Weights of a small mixture-of-experts language model, trained from scratch on English Wikipedia: a variant of SOAP for the experts.
Below are experts of layer 10 (counted from 0) of a mixture-of-experts language model. Rows are named router (the router's row for the expert), gate (a neuron's input weights, with its number), up (a neuron's input weights, with its number) and show model dimensions 0-127. Each number is 50 + 15 x the weight over its row's rms, rounded and kept within 0 to 99.
Before each expert's rows: a language model's description of what the expert responds to. This comes from a sample of Wikipedia text that the model never trained on.

# expert 37
It responds to: Country and state names. Country, state and national-body names, often after United or in table nationality columns, such as States, India, Soviet Union, Mississippi.
router:45 48 63 63 30 45 54 70 51 41 52 37 42 51 38 53 58 51 49 69 32 31 52 73 48 65 40 55 43 38 48 66 46 50 33 56 47 42 19 48 43 50 43 69 49 75 45 46 31 43 47 47 45 60 60 41 74 64 45 49 60 87 63 39 29 55 58 68 53 62 33 57 78 39 37 56 37 59 45 17 21 78 67 77 29 40 57 84 83 37 82 43 75 17 59 60 27 64 24 48 74 36 61 60 45 41 41 31 71 43 46 74 19 63 34 33 51 38 29 47 44 53 39 51 48 48 46 45
gate0:67 41 39 52 38 67 71 66 31 70 58 55 41 56 52 48 22 55 51 61 57 41 54 68 47 63 56 52 44 52 72 59 54 49 36 46 56 52 62 38 57 39 39 27 22 53 62 53 65 68 38 52 40 65 59 32 63 50 35 31 45 63 54 14 47 40 62 00 58 30 58 37 69 45 58 59 63 45 51 82 58 90 35 45 74 76 54 46 31 38 46 45 62 36 54 71 71 37 65 36 31 71 48 68 36 42 71 36 53 53 64 64 44 44 60 44 35 55 54 69 25 43 88 26 44 47 78 59
up0:56 39 57 49 23 76 76 66 35 57 26 46 28 44 56 93 60 63 66 22 47 45 62 73 35 63 44 55 45 18 62 31 32 45 38 55 58 71 55 39 44 23 42 46 36 53 37 44 61 67 47 31 60 30 61 49 39 59 75 40 63 34 69 30 59 51 48 22 57 45 27 45 65 43 62 55 57 52 38 68 32 72 43 29 43 51 71 51 60 52 38 59 50 49 61 34 62 52 47 43 32 56 39 74 21 50 71 42 24 57 43 47 24 61 44 40 47 53 27 33 34 70 64 71 63 23 46 23

# expert 52
It responds to: Latinate word stems. Whole-word stems of Latinate nouns and verbs before suffixes like -ion, -ing, -ive, e.g. select(ions), success, elect, conduct(ing), respons(ibilities).
router:40 64 40 29 17 46 59 49 40 54 41 78 42 57 65 57 75 73 67 33 41 41 30 81 71 45 41 48 61 61 54 24 35 52 35 56 43 38 45 30 51 51 65 33 37 23 29 53 66 57 54 46 57 26 70 44 40 45 82 59 42 42 33 66 55 59 56 47 42 31 52 40 52 65 72 56 40 57 33 55 43 69 49 55 21 43 52 42 47 45 51 33 31 43 05 51 62 53 31 68 26 77 45 66 44 22 41 50 68 45 38 12 51 59 50 22 58 39 44 37 63 26 45 50 69 36 72 43
gate1:63 45 21 45 43 48 66 36 48 55 51 73 48 59 51 48 66 60 43 44 54 62 35 56 26 44 46 80 65 37 48 70 58 29 49 57 39 60 74 24 32 34 70 66 37 56 45 73 40 45 69 43 57 61 47 44 48 80 46 57 57 60 64 46 53 43 64 25 53 82 62 54 69 48 55 45 45 29 37 53 39 41 46 51 47 67 38 54 52 62 38 12 50 41 56 60 81 32 30 62 31 37 31 75 31 53 10 72 47 42 70 50 48 47 20 59 42 69 68 38 55 56 15 28 36 80 27 37
up1:06 56 71 40 63 64 41 44 77 60 58 32 36 60 43 62 56 64 52 71 15 33 65 38 64 38 85 35 43 42 24 74 41 73 71 51 37 53 39 54 63 67 43 45 55 66 57 55 21 59 36 74 48 28 63 67 46 27 59 53 22 56 68 72 32 42 38 51 52 37 56 60 63 63 36 49 59 45 59 34 47 38 63 71 70 53 48 66 42 38 62 40 56 70 36 30 54 59 55 20 70 51 83 29 72 51 37 32 47 52 58 44 47 70 57 40 43 55 48 39 37 63 59 68 71 34 61 67

# expert 42
It responds to: Proper-name endings. Final pieces of surnames, place and brand names, such as -ourt in McCourt, -ington in Darlington, -ai in Hyundai, -stein.
router:46 61 53 21 55 48 19 43 57 39 71 73 52 49 24 44 69 76 53 51 44 77 44 22 58 67 57 60 56 42 41 77 40 63 67 41 49 53 52 40 49 56 33 48 77 74 76 57 51 42 67 55 63 67 15 55 45 49 39 45 55 61 66 83 58 59 49 65 37 27 62 80 62 75 48 36 73 33 52 68 41 23 64 67 67 59 31 45 60 43 72 46 76 37 75 59 64 59 30 50 72 58 31 60 46 48 53 47 60 72 48 53 52 43 71 43 47 56 57 69 42 76 33 47 48 68 60 25
gate1:66 50 47 83 49 41 45 46 55 26 51 53 52 45 39 31 40 50 39 57 39 47 48 74 45 45 66 46 53 64 40 58 45 18 31 56 54 51 30 51 62 49 31 52 23 20 63 70 66 57 59 47 43 48 50 62 26 15 57 62 50 74 52 34 38 21 77 44 42 51 51 46 50 41 32 54 46 51 47 44 73 73 20 54 57 51 46 64 35 68 51 61 28 65 14 52 43 47 52 51 63 48 87 01 31 26 56 56 53 39 55 42 73 47 18 22 30 32 40 41 28 60 63 48 57 50 45 52
up1:15 46 64 51 34 38 54 42 46 44 42 80 15 45 57 60 48 57 68 62 58 27 53 39 43 59 56 43 64 22 69 51 57 63 31 62 46 48 61 41 48 49 34 35 35 72 74 64 60 41 61 72 60 50 45 45 53 39 58 50 32 40 50 59 68 09 52 67 37 52 34 81 44 38 44 37 57 29 25 57 56 47 51 72 58 39 56 74 80 72 35 55 32 50 48 63 53 64 38 46 57 33 73 77 31 71 67 43 58 55 65 43 41 52 40 30 45 86 30 37 69 56 29 35 16 48 52 39

# expert 38
It responds to: Short-vowel stem pieces. Word-internal stems ending in consonant clusters after an initial letter, such as Sh-oot-ing, Th-row-s, T-ink-er, t-ight, d-raw.
router:51 65 27 55 38 33 51 66 43 41 40 36 35 56 84 52 53 69 39 53 11 49 51 50 32 45 98 51 77 47 49 26 60 61 74 54 37 50 71 55 59 36 37 63 22 42 58 59 42 60 73 70 28 22 40 66 29 41 50 51 43 51 52 55 52 34 55 51 55 63 45 51 60 54 64 58 65 55 44 24 48 52 29 64 46 46 43 51 85 45 32 33 24 60 40 61 55 53 68 58 39 64 26 65 69 43 38 60 48 70 53 29 46 45 56 24 36 30 25 78 75 26 58 43 62 35 58 51
gate1:68 48 28 82 37 38 38 54 45 59 29 48 51 59 47 38 75 49 31 57 58 50 54 44 47 65 70 76 51 29 60 15 51 37 85 60 46 39 55 46 51 44 65 92 47 46 54 47 28 78 36 48 37 47 27 43 34 72 62 48 49 62 61 34 43 52 50 63 47 74 60 58 30 78 48 75 32 33 63 34 42 75 58 53 37 19 28 44 39 56 42 61 42 71 18 50 61 53 41 49 51 27 48 36 42 65 52 51 29 65 62 81 55 58 56 46 52 57 77 51 33 49 44 71 31 60 65 27
up1:54 43 24 39 37 51 50 27 26 50 12 17 47 36 44 59 61 63 47 66 71 68 39 31 40 35 71 21 74 31 48 44 63 56 40 45 22 42 55 33 59 73 42 45 40 66 40 36 44 61 50 53 27 43 35 31 61 47 21 27 46 51 93 50 29 48 33 84 48 57 40 48 38 63 49 59 09 44 43 65 27 45 39 45 53 48 66 48 52 67 35 46 54 43 44 69 41 42 49 51 47 22 52 46 37 17 44 26 17 41 36 58 53 68 68 64 45 50 43 49 47 51 55 42 37 50 48 50